python train.py --activation="quick_gelu" --parallel_block=true --init_std_qkv=0.0817 --lr=0.00683 --batch_tokens=[65536, 131072, 262144]
Below are experts of layer 5 (counted from 0) of a mixture-of-experts language model. Rows are named router (the router's row for the expert) and show model dimensions 128-191. Each number is 500 + 50 x the weight over its row's rms, rounded and kept within 0 to 999. Numbers have three digits each.
After each expert's rows: a language model's description of what the expert responds to. This comes from a sample of Wikipedia text that the model never trained on.

# expert 51
router:579498449435525446493543529562510524495453627577546488553488459580585517438568501531505551500499485485449467562445520520509524534522521449511456459516533451472524488489495414538412522560363481
Politics and institutions. Political and institutional words: United, National, Party, election, government, President, Council, often in election result tables.

# expert 30
router:517474484518507459580538605511429531559497575481467490528555512514537467498459509476456468513506476434512423538591483490583512472518560483497494510431457511505455579404491529553447454522453537
Capital word-initial letters. Single capital letters or clusters beginning names, titles and headings, often after quotes or line breaks, as in J-ealous, X-enoblade, Th, Ch.

# expert 35
router:487523522446541497490498524485423453460468564537499531521504463458473480442450549526518461543457471386466586560494539453500537423538539572451392552511504526557588522458562480510499424534438461
Year first digits. First digit of years and numbers, mostly 1 or 2, after a space, parenthesis or dash, as in (1887, born 1972, December 2017.

# expert 40
router:482441449428553392423478630434427479555467583492498526539528581589518415393523565490436515445545525425463525563497503479499569503457537405435532489587472421517534465484521495519478512485415482
Latinate word-initial prefixes. Word-initial prefix pieces of split words, such as re, de, con, com, dis, pre, sub, as in reprint, composer, opposed.

# expert 9
router:507446451463513501545460500527526480530508559559492550562554565421486394495556477516446568574503492582517422551495404412574463499438534527467571487559529506468457604507498574592519465461481469
War, mid-word pieces. The word War/war, table separator pieces like |---|---|, and mid-word pieces such as ter, ment, tur (Or-well, Li-ter-ary, Li-tur-gical).

# expert 24
router:502513586415476466479531562563475571494464503533477522536505419463577418498505461431507457447516462489523568507487482615568575481499451428505554556492462485503454453362563527516506473555454516
Later digits in numbers. Single digits after other digits in years, scores and table figures, as in 1996–97, 70–55, 22,029.

# expert 38
router:577532449408473446404430483479539481552479536503511489581504478453512429489495465431555552520483492478488566542432407531460501461548543466555540555476452551473476492493567460515621457587466497
Prepositions in and of. The prepositions in and of, plus into, within, throughout, across, as in Historic Sites of Japan and raised in.

# expert 18
router:469459585487540468515462529508435405446476479509467534537541535534464500595546419524420525485501491479512516544532423406500490507497520581446455448531402537535530519504477467480308447569492501
Mid-word consonant pieces. Consonant-heavy pieces inside words, usually followed by endings like -ed, -ing, -es, as in Ro-ug-es, bo-uff-ant, surviv, contribut.

# expert 44
router:470517481445581529500496522575491506477459590613533429580513450503482451439469430525541450572635368490407495505524495535483520498462522505619549533423457442451544462447527524471488477579436508
Single digits in numbers. Single digits inside longer numbers such as coordinates, percentages, populations and vote counts, as in 41.26278°N, 21.3%, 14,400.

# expert 1
router:516479458444569472509483533585548477581490507595494485526468512420540498429547352483479491553560498487486443528522465601483484471527479465637529502540493465453458565527591342546552471466473460
Table cell numbers. Digits and short entries inside sports, election and asteroid tables, such as final digits of catalogue numbers, vote counts, positions like MF, DF, DNF.

# expert 17
router:497387561482519541508568509496449429556494536520450573499557440549569423511506467456526529495519497540558534538531457515514515428558528385517518539507490445511508497451522462553525427491463428
Year middle digits. Inner digits of four-digit years, mostly 0 and 9 after 20 or 19, in tables, headings and dates, as in 20(0)2, 19(9)7, 2(0)19.

# expert 36
router:541461530433573476466465537498478449465486475526419492501538502508561479513450502540444448531576446505479523460482448497528459499477448423528548566512506468482532571487586469479464459478485464
Line breaks in tables. Line breaks ending table rows, separators, headings and paragraphs, especially after |---|---| rows, plus heading = marks.

# expert 46
router:510412572500561538524539475487528453568447485591491443500570465603583508554510504366547552444494453531406479515603539487507497477527552438532472436498452519543420621541522479549419488504404537
Social and cultural adjectives. Adjectives and nouns describing society, media and people before a head noun, such as public, local, social, television, children, Catholic, early.

# expert 29
router:522373563527515480458552577522474363496448563525443548480447468581568548481440547486466576545540456497447503504566534494528431431536566534514522457513484457475405456504483445568532508534466508
Countries and place names. Country, state, city and nationality names, often ending a phrase, as in South Africa, Germany, Tennessee, American, British, New York.

# expert 42
router:435403474499512468580491495543430512479514513536541458491532547486435528494562480497556519505538498533443509616489503505581505457469444492455575443491399526527447492430543428550439448451527512
Prefixed word stems. Stem pieces after prefixes like re-, con-, de-, as in recon-ci-le, Re-cu-peracion, pre-side-d, plus sentence openers According, During, Since, Following.

# expert 10
router:464464642420544522454464490525485512556456551466535509537507541493546372490493541514440559557447466500424513491524462438508446556543501491522457420480517496541484471499503532515421465544480526
Short common noun stems. Short everyday nouns or word-initial pieces after articles, often continued by a suffix, such as man, hand(le), art, cap, p(sychiatric), step(s).

# expert 21
router:542500593443574543417465551504418434468451549454494416448459484562566492558551494484590550472567501464470543480505436524617424416405590560436535459574512423489480524467499568559520500561516497
Initial capital fragments. Short word-initial pieces such as St, Dr, W, Ad, Mr, Le, and a lone d inside names and abbreviations (Yds, Edgar, Baldwin, WD).

# expert 43
router:550449489559438500488527540451486420583543478499437527549507527482589438527556455489419458486568458406521492517579523590561484481405546571540485484415483492503499505462531441489500493454557486
Mid-word vowel pieces. Single vowels or consonant-plus-vowel pieces inside longer words and foreign names, such as rheumatic, Nueces, Voivodeship, Madhu.

# expert 49
router:538476516506523372438502525617462475489465486444394553512452565496527510410475452507516505462590493420540520550543500410523454552480574450546492490480533497521483567444469570515552437462508389
Opening brackets and symbols. Opening parentheses, quotation marks and brackets before qualifiers, plus degree, minute, dollar signs and LaTeX braces in coordinates and formulas.

# expert 26
router:466372508477456484408548619444495453450533509527512510601518502458538452399517515554495450541568437433536469558575372517516537530572453457508541550502434451487523593528552485556485408495427547
Plural noun suffixes. Plural endings split off a noun stem, such as s, es, ers, ies, ations, ities, as in sauropods, films, discrepancies.

# expert 39
router:466415548492488518470511476450477411574526424493499511469441518665498498517547526524484469529479497470513564516537556500479490492444516503490584513496534442518430492443491448510446400468520528
Year digits. Single digits inside four-digit years and dates, especially the third digit after 19 or 20, as in 1937, 1956, 2015.

# expert 53
router:617557474462573439486545485459497483486540533506473509427548480476492426508605456531473593514541375435451501555468486449516467431504593462492529522515526384513495492518455415537521446609475502
Infobox field labels. Infobox and list labels just before a colon, such as Country, Date of birth, Unitary authority, Designated, plus words like known, such, See also.

# expert 56
router:550535510507433474469537514530515464448512609568507454459540507489494506480539442542500428420553389485450505535475451478549474425553628490504534571551434337565504556397521454516514488517458494
Line-start list markers. List dashes, table pipes and heading equals signs at line start in infoboxes and lists, plus title words called, named, entitled.

# expert 20
router:515467493480529523384517515576464528484487472435521520556484431533450475517559535505496590497524503445513477519409515555577502491487553460449493540524480562580509477516541475495441475478440577
Sports event terms. Sports terms in results and medal tables, such as medal, round, freestyle, football, and word-initial pieces like f in flyweight.

# expert 28
router:488554499535443509456483537564503418529467628496476545493533524544553487479500501454542447503638475532532504494524481495550475425571557409559492519467493533476534492483507552500543476542397557
Place-name openers and scripts. First words of place names like New, South, North, San, often before York or Carolina, plus byte pieces of Thai and Chinese script.

# expert 8
router:465393527433552500536505571552444473484426515527523517610538496587572562450474452533467568511578381462536456473502479425465426485474456495541524417502454475505478551500541577462467489522519518
Concrete common nouns. Common nouns after the or a, naming things, places, groups or projects, such as station, band, water, highway, runway, channel.

# expert 25
router:465414572351487476481557499501497398528408473574549557537517454566485496489432424493532465520552470457456487466535482482548468530509468429572525426471451516506485543394558546537484374562476464
Later number digits. Digits after the first one in measurements, areas, times and statistics, plus number words like million, hundred, thousand.

# expert 32
router:527479558512551478485505523598482524462496525463564457545462483471453546470478581510442468560585471495436518548422446549474462497558523497481503441545497401568560525458519437544524462488506486
Mid-word syllable pieces. Short consonant-vowel pieces inside names and words, often after S or a capital, such as co in Scotland, fa in Warfare, Ho.

# expert 16
router:561502597489411457597492505481510505441445519580447579462505484568597423449552480539514557530498470499526438604540391487497484498482479482544398410524533533565477519445630503541495458525483471
Clause linking connectives. Commas and subordinating or contrastive connectives opening a new clause in narrative prose, such as when, while, because, but, after, despite, that.

# expert 7
router:503464569476433452486512498529473479512477610498433568527395534574551530505513566465440535500566454437483559558593338482593568525511551524524520475381405528444495511459526446507564458521525473
Prepositions after verbs. Prepositions introducing places, times or sources after a verb or noun in biographies and histories, such as from, at, on, during.

# expert 50
router:634510487479551508530623522516399448480478566509479500462563512538529413438415462461521487530525517417439477585534499506502540529519540467493550544422521575507500519410501429528459463465521477
Capital letter pieces. Single capital letters or short caps pieces in country codes, abbreviations and coordinates, such as O in ROU, CE, C in °C, W.

# expert 63
router:493482447527503495607482623493496469476449506524432474526494505609492462511528482528485589553494483385545467597512472495439441498446493524436567448453470502466485509488533517582453420472530500
Word-internal syllables. Inner syllables of long Latinate or technical words, such as u in sanctuary and fluctuations, or pieces like ion, ator, ologie.

# expert 11
router:560487399500482525548506484507563400471461565495473431501485516545580505450479531543503483572583516381510494515489513525470360432442506399589368550478429452528493526498494539434497465518496479
Biochemistry and math fragments. Word pieces inside biology, chemistry and medical terms, and inside LaTeX formulas, such as syn(thesis), hydr(oxy), term(in)al, \be(gin).

# expert 52
router:437507450495503400495513632489512533473403465484426509608466543549492427445548568482556588511545449492483487478458378432466485401555616489622550487451404538470423505443482477405548485469450502
Compound joins and particles. Spaces and hyphens joining compound words, plus particles and prefixes up, out, over, down, un, as in land-use, outrage, overturned.

# expert 57
router:496464444442497492431506517566512516495454510516552555484450482544482476474544510490406490481476548554517424522488487473542479504543562453581478541576524477494468521526499504518383415568476502
Numbers and quantifiers. Ordinals, number words and quantifiers after the/a, such as first, two, all, most, some, as in "for the first time".

# expert 47
router:516508525381468495546508497485481475470504527465477578491574513476591492582542533586375532446536511410529446523504371456443458502498561378443538486429526464470478544511544499520412492548539444
Section headings and list fields. Wikipedia heading markers == and ===, infobox field words like Basin size, Preceded by, and common nouns such as view, term, platform.

# expert 55
router:530522587497576465462549547467479500550557470501508476550469518424502426440553460497475497455522475471461494534441467568648449409478521558519516535538432440461432586503584453406471490476516547
Table row starts. Spaces and first digits starting table cells, especially row numbers after a line break, plus header words like Year, Pos, Occupation.

# expert 15
router:617478522481554520512450557526510504538526574511444558520582494473553412507505493470519560518562467523521521562523426491418483516394500444526535554426471405509519537443528481593475456572535480
Line breaks in lists. Line breaks ending rows of tables, bullet lists and infobox fields, especially before headings like ==See also== or the next table row.

# expert 54
router:526407545533482542423429569512447421542477530573452530453503603475553449433551479493517559494602510483472451530539514520555479497420537587533507482480568425484472441408551476449486428544449587
Given names. Common first names starting a person's name in lists and credits, such as John, William, David, Robert, Kevin.

# expert 58
router:505513468447531429487448460540469504467503577507452492483490520544618429416468538452552524493471389447480533535538456562547542490454455532556537521413503567393526624331481493467523477555438496
Capital initials of names. Single capitals or short capitalized pieces starting personal names in lists and tables, such as E(tlis), O('Reilly), Ja(han), Kh, Gu.

# expert 27
router:498488602512437431487524504480367508443460468520466561579581584658515451462434405571479579470529517537506475606505474480495449444502513540539520455429424412431570461431580520472468463544522499
Sentence ends, heading breaks. Sentence-final periods, including ". and )., and the line break right after a section heading like ==Career==.

# expert 48
router:524439546439454507416470527518468535445518540520551539493480506528612496510556552441415521509590479444461495545467481471575574427499502476503425497461391527506515476504592406417481490478439464
Sports article words. Ordinary and sports words in American football, baseball and other sports articles, such as football, scored, touchdown, defensive, season.

# expert 59
router:480450498520517510553570526475406453507419580549558563525437490479533475341451491490448505489563417493492500523490517425565482481538525482522528557413431425452518551504549492523399458552495444
Institution type nouns. Institution and place nouns ending proper names, such as University, School, College, Church, Court, often after High, State, or National.

# expert 5
router:519492485481574476399503548518427519485522545458449507552540505519507501416481485565440497459514510406493494582566503499513435569557534427561515487530483564532495424414587430508521362428483461
Closing punctuation marks. Closing brackets, quotes and dashes ending names, titles, dates or table cells, such as ), '), "), ); and — in lists and tables.

# expert 2
router:464414518537486500434459522537396533509437467417437431492527498503531483420508450494538470536559531453460447537499525501605455515554508369533401598564528546592577486441535408495506478548521555
Units and closing brackets. Unit words right after a number, such as m, km, ft, kg, minutes, plus closing parentheses, braces and quotes ending list entries.

# expert 4
router:432448559555492518488479524521506508556465489473436391535565494501507465532594599424576520505519458522542494504639439457508513475520586563494465526507435457430437512516496411483441443479490504
Passive participles after be. Participles and predicate adjectives right after was/is/were/be, such as born, known, located, raised, died, including split -ed endings.

# expert 19
router:573462470433473442455465489542394504509475478554485490599572472567486522533541489569455452501539468471534597494559491501601517476522592457574461500543453437493522527561554441495542478507554561
Articles after prepositions. Articles and possessives starting a noun phrase right after a preposition or verb, such as the, a, his, its, often before United States.

# expert 41
router:486499593498569491529453547543496475469483468479498502624437476519525513456395442439471529561591392453489500647454406611490525519549505480462534477491471467534518518407520440477537449448506433
Syllables in foreign names. Vowel-ending syllable pieces inside foreign place and proper names, such as Fener(ba)hçe, Stav(ro)pol, Linlith(go)w, Puṣṭimār(ga).

# expert 23
router:543496588490581507494433524619473483525464580473496497545517432488538498482487488593581482506566439397563490584507541584536450496410553517446451467539528530452573527485538505469464418537582515
Single consonant letters. Single consonant letters inside foreign names, Cyrillic text and rare words, as in Greb(n)ev, Batagel(j), Quin(n), and single Cyrillic letters.

# expert 31
router:554469558457533569533547492522442453468432470486525470466523488569546507444503393504430522560493430495495430465541400557500428520405517448520503534525478507527423568435590471434518443488426438
Coordinating conjunctions. Words joining list items or clauses, mostly and, also semicolons, or, slash, ampersand, but, while, however, often before the last list item.

# expert 45
router:511487472448517406461551548530487462464490473481444523439433535576587443477530524450501514451581500364537519533559517547564471507459488510577556531428519475523465550391493520489511434444545453
Opening brackets, abbreviations. Opening parentheses and brackets before abbreviations, years or notes, as in (BBL), (loan), (2019), plus capitals starting codes like MCH.